{
  "n_experts": 48,
  "groups_per_token": 3,
  "num_attention_heads": 2,
  "norm_place": "pre",
  "init": "trunc",
  "init_std_o": 0.00866,
  "learning_rate": 0.00559,
  "beta2": 0.99,
  "lr_head": 0.01,
  "warmup_steps": 200,
  "batch_tokens": [65536, 131072, 262144],
  "doc_mask": true
}
Below are experts of layer 5 (counted from 0) of a mixture-of-experts language model. Rows are named router (the router's row for the expert), up (a neuron's input weights, with its number), down (a neuron's output weights, with its number) and show model dimensions 0-127. Each number is 128 + 32 x the weight over its row's rms, rounded and kept within 0 to 255. Numbers have three digits each.
After each expert's rows: a language model's description of what the expert responds to. This comes from a sample of Wikipedia text that the model never trained on.

# expert 44
router:152183088154141107126121107148251109168102088111117097126133141149121193077122168136134159197129125101109147168092146113149168111094136170158140125095139089210106087150135111162113094121131107106139171064095111116132098162073136103080127155131131197129091105169169145120106134162146138087156147091122074136134153094092138142121194137152110072129143097193085103132133095158082105148129
up0:137138134091075167119128160118182135122159043103122149144108109124122125179130139190200144157139138140122083130187106162134139117144089108152142105130140082121109151167111145087178073061137066189127061074108115145190142156117088113119098133138142067108103108143145143098127122100068148122065116148095137139129153136082197092101164083099100168165130130113203092117155133104116110099148
down0:122088117140076146117083131121121159085157114070136118138119134147112151095142157155169102139100168141201125144146165088157099180113123171122106077114144176176153174088170126149160146083176119137161147166061195154182139119069129119090117154103096130078194106088148128114171139041090179076115132104144112137081083131140161111075172104125132107129126112133164128145139146197097102144104
Description: Table row starts. Pipe symbols opening table rows and first digits of years in cells, plus born and field labels in infoboxes and squad lists.

# expert 20
router:115107147164114136155090156135168127139095125083113149148102168117149126146141188146131116111161117112108159127113061124113146078126113140194144211123118111133110131160147146151082075146175184121111139095057129118133181131127181096125112103218133119102141108198136133174139140116180105099134083106136135181122104137146178182200111114102105096118131133105039086172134057107117101144084
up0:107105155099047182127134105126164125069112149121121149151114131158129094116174133128126137175158143084143117118123042167113135118145108121078150132109079181133105215156137111184127168180100111167144134129136123171174070176108095091138150103165111179165166107154173067091129105118115133168104119155082141150103093137164099131178135042169165105119136140154132088114074122116086079119120
down0:145116068089154139156154081135102157168146134142120179116118081134149110045178105125164162109128143103126114150102217089112155097164100143086100175095126120103127132179136139122138104117145107137161132114118189130183179132213114112128129097104097131131099188199158144153131099147149161136150133151068059146045174134181117130126151073132113091110156170177140117114084122119137135121171
Description: Sentence ends and relatives. Full stops ending sentences or abbreviations, heading markers ==, and clause-linking words that, which, who, where, when.

# expert 11
router:116078122117170107145113160148168083093116111117120171126168131071109160097123119102131147145109134128165176162146130134047121111070096105120161095099130162141179105128116139126078110124117075133142127089105170117131099124115095084129076132109177137169134064159134175139134188160226152137133127162133184189104195123092136142216163125107108132113094152147114084136196094128108149188145
up1:126098100097137148109142180059192121116113103123126146121171071162120088136143137115104144121139214138082106182128108113085138141146115086064097069120176141133132087194137103108124149137170161098136114098088089173112158100172107146198133165132187092146179146135097166181062103121125184065127107163131181094127130147116142140061096107124093116167113163101133120104142095165106133115134
down1:160128086093070087131174126100064083126147075089100160112131174099165164211137186102114115111122121088177131154160140110064149081096152115142119112103100099123144099159141114088103136136104117114177152106108085085153057107134108114118130123119100167075151097082156152108163120108068110121128103148096148133050130145066135118157139117172095127109108114181106074145135144128209176165131
Description: Clause-joining commas, conjunctions. Commas, and, or, but, while and semicolons that join list items or clauses in running prose, such as Gyre, and at.

# expert 5
router:131105069182179132171120143137146033137130152075119106129171197075131200113135128150106140124117103107158061134119112122053160127121129133187105168090121103122094108140084144086085118161158108095120158114136123161143075157115155077120156141197099124151118121125182161125060127134119158100101156092133132143091129127147168165121173063143119063113152109176152119197145126148145165117125
up1:154156118154116147108125131204152124175097164143114081087112168138123111086073143084148091140118098114150186161131165118129121142150141112133209199161136201141112103120111149130168196139100078111110160138132149112109070110113135142112190061188128121131165099068102160126140118190114132150083100102149078096095143119129158114151154145153152130127138060159102090080135098169200148108111
down1:187125102129115095156085119143144158085158102199111127094148126163147119129118152177105121117093111078202121064128131135110114107113102103142188080126168156167111118129073148138093171167142135125115117176080125097150083084161136092141098120137054130140139117107076093107136112206166101115096104155118152127103081188134107090147076109118192140113115074173076125170100186138124123065117
Description: Prepositions of time/place. Prepositions in running prose, mostly in, on, at, from, during, often before dates or places, plus month names like May, October.

# expert 43
router:155082072100196101126125186165158077193151134103160195151154131139121202114114181146074149114117125135109144100160101098124146148048122128154113166133120182103110103185116123152095099150089187142138134101141158137111099128097173125072108139167135188141123070109150145070111128095197172074144140085101162123121145111112115132140132135158102095108085193119132074157133119142099097136092
up0:105153136156112137089064104133091078121108167108233147151122150107157118170090161094127090186100184157093063118108142104105092147144157115121125136142132112176096163108108102109147083130127132104170168178106110169167145157136140123133137080138109123206119079133059092091113196150102167127146145118093111189145122122151143134138179175151111090138107134146041117135174168105103083126135
down0:150095139134173092148062077191089150131108097100158107142157127133167114139133121114104118151083182160128143114146115110122097126119136129137125146134105127180179153155096154087199181130192092127118201187099173124144107165144105092178106134163146105161164112126172139139157112078173079080210104133104074159121091114126129057062102157178137084157145131131129132131201122108141131130136
Description: Line-start list markers. Tokens that start a new line: bullet hyphens in lists and infoboxes, section heading equals signs, and table row pipes.

# expert 0
router:153123114131147084134119155150169099105169191112138098151153169140107128101159126129129156147111128135072116097190138112124157086143106125073103176103148114136125121203082207100099091107146204177153104108097152151182108126139130091100112121141211110084135069133148151124097129094144127095112102099131133136116127136137124143128116132156097095094061035175146115169216084139139178171130
up0:129147115157098135173080121179117095151115120159117185190188113143115185121119158108069144067099106186168149140084175127176094137094134108131080079158133140152156167114076127180146164121145170106069108116129137090100163169116142129093106210102123137141099067126128139104106121091122128086165105079112135103135150141114094142111157163121181167133089092084154152183116078104105135155197
down0:137218109123156192121098119144199057137165138152107147165094139118078126108115078105118164155109126089145149091070135113106142121110136100108158088094086142109099131140125105115128116160146173130144155120099211043083107104151160124093093102144093128146035146105109073115151122179142102142093142096146141125150115136173116125137054117132166087144163169125101135125113212120141130164105
Description: Joining punctuation and symbols. Hyphens, dashes, slashes, brackets, plus/minus and degree signs inside compounds, number ranges and units, such as decision-making, 21–25, +0.9.

# expert 15
router:098139131108165085187075162159189089079125124052140113186203155104154137133129151078133135078165131088138129139162106057120134088128142158110122204121196135117158117134138130121142108089198091149156162119129137145155147118077066165109088113104105098151145125178141166106149137159197138122128116116124127136071113106111162128139195067185102099102100118139125107149130108093104127166092
up1:101120186125151115117068156152179123075138090108169168116111130195095134118145123117110144098108151107098136090047119140156162106091140149055157196121126131143165160097156108107156118144151129135142095151060171134162107098160120117133091134144090059109148115088086127103121167142085124174109082156147079087202139099136150095124130072127142186086102076064149089122120088130142153156080
down1:117123058122073179088147127152102154142102124101157127113098167033158162130163160161111117147147093133105134134157114178103118129097125086145138073105113112079081139113142118149086134092126107092132133125091117143070184056129127211142142140151135150112176097160142135107092151101128129096186106170095149151153185138127177138089068099135060052141127126091092135121156105196117153117158
Description: Surname inner pieces. Consonant-heavy pieces in the middle or end of personal surnames in lists and tables, such as Ho-f-mann, Na-v-ratilova, North-cross.

# expert 26
router:100159083080176102157134153119145093148115150168124155117121122208121097079137132080090140176120138102187086059149101096076154097116116123175126109110158158153173121130100093178170100091141149126148130143082165114172093150112166151098084084225218143121188121110117140146119161103159151127200110045130134130131170100118155137121147093106133125103142143150130118152177107128117109113103
up0:158107153092132119114075133133160104134184158164105170128178134207137161115140116072135096116075098155134118143175142132151168148122123109099077070102156135114162075145193117126096112077135097092094116142125079146125150098110135147150097157138144093138143167074125090117079133170152134192162060042158098131044144112107121193151109106162160096128113072138157126134136120174136149115179
down0:125142087097074083170105169081131132120174151090076138127163083076108114115155169161109123077084148187134105139133073139084171082108175120135132176122043108121086154182095121159094082140174142151110151169112135127064177149123109125114134074140094134124134125177119090084120139150133125151154150171168139119104146115108196132098133163165136160159148140194153185092155097085165145159103
Description: Prepositions after nouns. Prepositions linking a noun to what follows, mostly of, also for, with, by, as, as in site of, one of.

# expert 8
router:150092070109114180118057160134147137190155124075167142136151152129107119065082131148103131159143093132109129133162101030131129113052098129109148191116138112123125168178104101141085132133091131150151157133145105188130184114131213084074156063164108126091153116158147167093132156131126140141166084122087178156049144094140145146135113125202136143105150131134117102133145098150103144118139
up1:154154145175156159151106159131063156118091154136108142150113122148103090110104168143143126149108157165102128141066124083132083127188104068101075125140148126063136159135119144092144090177068148199089067118171093077153077133113164108128109115116158125128176078158184166128141183114135150137189133103131138111078128098138119178140149148182123128082128093062149126158098111127113056135188
down1:095179161101144165133099094204063168149142175150074127090119122114149147175132105133105112156079089158097124166120173146069149093098122075147127136106139114133132156132148157116085126167133137076122075123156116073116164116119079132094166117124076136175100077118128079139130116113151131136165187145116183156156114140144207160156064193178089162143127113116106148074130186104139136150175
Description: Suffixes and word starts. Ordinal suffixes after digits such as 3rd and 13th, plus short consonant fragments beginning or continuing words, such as over-f-lowed, s-q mi.

# expert 13
router:098144079119125076149113140143116108113085213122116123151119133083126140089148126171150128144132095103113111193141153103086155073091129159137164127110123162125198146164085110199110096061103165126162148136145167152129139178136099140084159128132179185120103125126152155110128138095139171101203099129110138197083096104104182157168128114117068072115140033103124094104142124127120117178151
up1:050086127152161092157101184108123124123098143148126165106082066132177130113105128179144088115084139113083130124129161071095177117137106167126141114151172159133123158181108145189169142116120111162138074128144147102113173108154074159079105125130106180080135171104106139140124116220134132140095090107101198157123123115144173170146192113096154158092124136134154121083117133172084108205102
down1:076139157141133149120161131192106100184056132058147101121178118098129128071134184127072132119130112128157141097184216168168097064077164117189153132128135131075134123133112141162108156112095128135163098086084097150147109119082141126104149179197148119087097126123128162139139102074129162119142117146100085119186080110123106090121116122150112062167154111119131136157095168151132074163142
Description: Quantifiers and degree words. Common modifiers and adverbs after the, a or is, such as more, much, other, all, only, first, time, plus -ly endings.

# expert 42
router:166100145138100095132090139146142126102086154082125142193161159124062126126117118088091091170147148106129128121102128140098142153158171177109108153121129146111152118137067164118127116067189204102138127095084176143145123146087095126101139141107116084124181103106143121170065163194189151106164130128132089138142157036140166164169126092122108134093113129150115124153202111127109109155031
up0:158029126131159163097114096179110154171142076110088119130123145150128227077169121151135137165088071159083074123084095109137116077111118151088129163123127119110069168164133139176116156120077142080166103098122108107174150160139146106063124120149157158113075170120106139118170139157130138127180166132111158116104082155105114172193142143191184149161146118131105145142129145089115119103107
down0:131125162193109073201134130088191136129116079103102150130147116131169189187111179092138145121110103098152127090105087170163169106130068059128129127073114110140139089164133158147103102165099195165164121150154124158123121075092144081155163106085172114099136106119145127128150127081144136126154116143137151096166071133133104162154128138220077115105161176108074176150125087153108101110132
Description: Institution nouns, closing marks. Closing quotes and brackets ending titles or names, and institution nouns like University, School, Street, Company, Cemetery.

# expert 22
router:187072120125116107095112141152182126092142153131116170169124160116138149109144130108078129157127083116168078128151126100107153116083157136148120119097155133172119122101139142094141137118084105132143171108166144134167071164082150119029066101180177165127128146133147157183091142113201146097119044112079124139147182138120137164144122119168110104125121040129178120203135098088079151118112
up0:102171128176119106133133144102107114097089122110149121128146177158198214103107092121117160129147143150163136076124117076157113139200142085141187092143094190157156144076091092099120156063167131116096167105101131152159089196109156098137112143090136170126085125142058113093060108132171091126107087090104125138110182132125121162114130146184144134105103195123088123100134123114110186102119
down0:149119075145129083100176133063134125141164081136080131076125115119136169116145149139170175098142118159146142219116085161115125173138109104098157080078138142157157132112102141102143145118104128123147125137187201102080130099132154077046121164116126184141104161134155069175103156142177142118154171180101148137166131159122086188193141097159095127154125114193124132125158119087165135114082
Description: Line breaks and brackets. Line breaks after section headings or table rows, and opening brackets or quotes beginning an aside, such as (Winner), (key).

# expert 1
router:159136088152110124177109113164129145150099159098166158175128128140050162117120175094104119139134116109101090176187083117064147156087142166133166147113164125128107129148092154199148081093134130131133122122128215110101125158096172128115165136142130136169097115170154142124069148113178128104149113125033082135108139116123158148192121108146111126141053101114120129121101111223089130133063
up0:166117121098123121123147141175153104144056142056097153121122112110116108087143126128135127163049165147147082144059101148168167157095132137127222150104121109140088148178093091130157173109120089149121119123110118117113099119120116171109170135146125156134127127115137100236097188085121131164149192128028111137099077147128131167135137111123094136133140077125113086147103112051159105141147
down0:105049137129086165170118181186147153094100166182154103124140119111056134091168115080117129141161174103101109105109160125124117118093160211064141134106154119145124183124098114132126148163205115142126085112186136070086154128119120169108102104132122178150092100139127120169099151137136145107146128180184143152161139101126144101167102109124124174093082129116148153121061145168199168106079
Description: Infobox field labels. Field names and heading words in infoboxes and lists, such as Career, Total, Party, Website, Population, plus units like km, °, %.

# expert 16
router:131165095108132175119098129143154110154068134111173161197175163131074142106145134100144154092164090112096124130138117141088149066112123168169140117124124153173148078146058173120111146087077200151135149079172154184112119132107091109141099145180122137117147116076150130248089146108139127115110119148146145127125130114148098137171151103157099111121149080174106098134140118104025103105123
up1:168075111123129156144083097145096144146080111158139074118095108109154087074143136101124134083116149126127209119209161126161125158086112148136078111091080096172130115165152148077136134137116195100120112155046163132143099125112152146099100140139166124158138061075131078150128133135121156112149096196115121106068168105087178161107170127108112112121157122120153118106018124128113116148095
down1:221138137197160088127140121111190087158134142136083096115097114141118123181158151200102131173134133161157088113142151138135094124149160164195173150140113157110098149109119151128143136166097169180157147099154090146062109110201153118125146112119119105101119121090140134092189118067097119127118129134126153081131102124108105072094119089190142112097139131134160225157081131076120083119155
Description: Auxiliaries and subject pronouns. Forms of be and have and subject pronouns at clause starts, often after which, he or it, such as was, is, had.

# expert 21
router:111141086147123164153100161170138141110094169121124110122153132099093165092121215144129170181136089118114096097129099113154150134111077138123148182124145088131130153167095159105154093123112103180150174099117128144157122113107154124114094052128116219065128075160159135149130139114164156090163103036071079173085166154051131128188119110172106126130119099140148103162161132121079152122141
up0:095144092121121083116137145155138136112127115154112104141086139086131094146162100125160081120154154077081121187157097145143097094114154140152162099110165139132131108086106163078197122160172101159126108153187190161110076089250126189124168116129191114120154126147100128110094121115108115101079107136163054167155135108170158092164136111108086092117081073154110102086112087098131127136149
down0:127124145164112150138142129090150094148083096069152097108113117111121164124109152136087102159143138089164094168136072128156190187136098186113112142112077117110132147094153130095131159088178150121165074161123118168225141055155108128165134085147105128128112105091146151105121105156184169202091170105086130128102151116154131096080091130100103133184158149149111166203171077150159088133121
Description: Digits in tables. Single digits starting numbers in scores, statistics tables and years, as in 1–1, 31 goals, (1956), plus the column word Apps.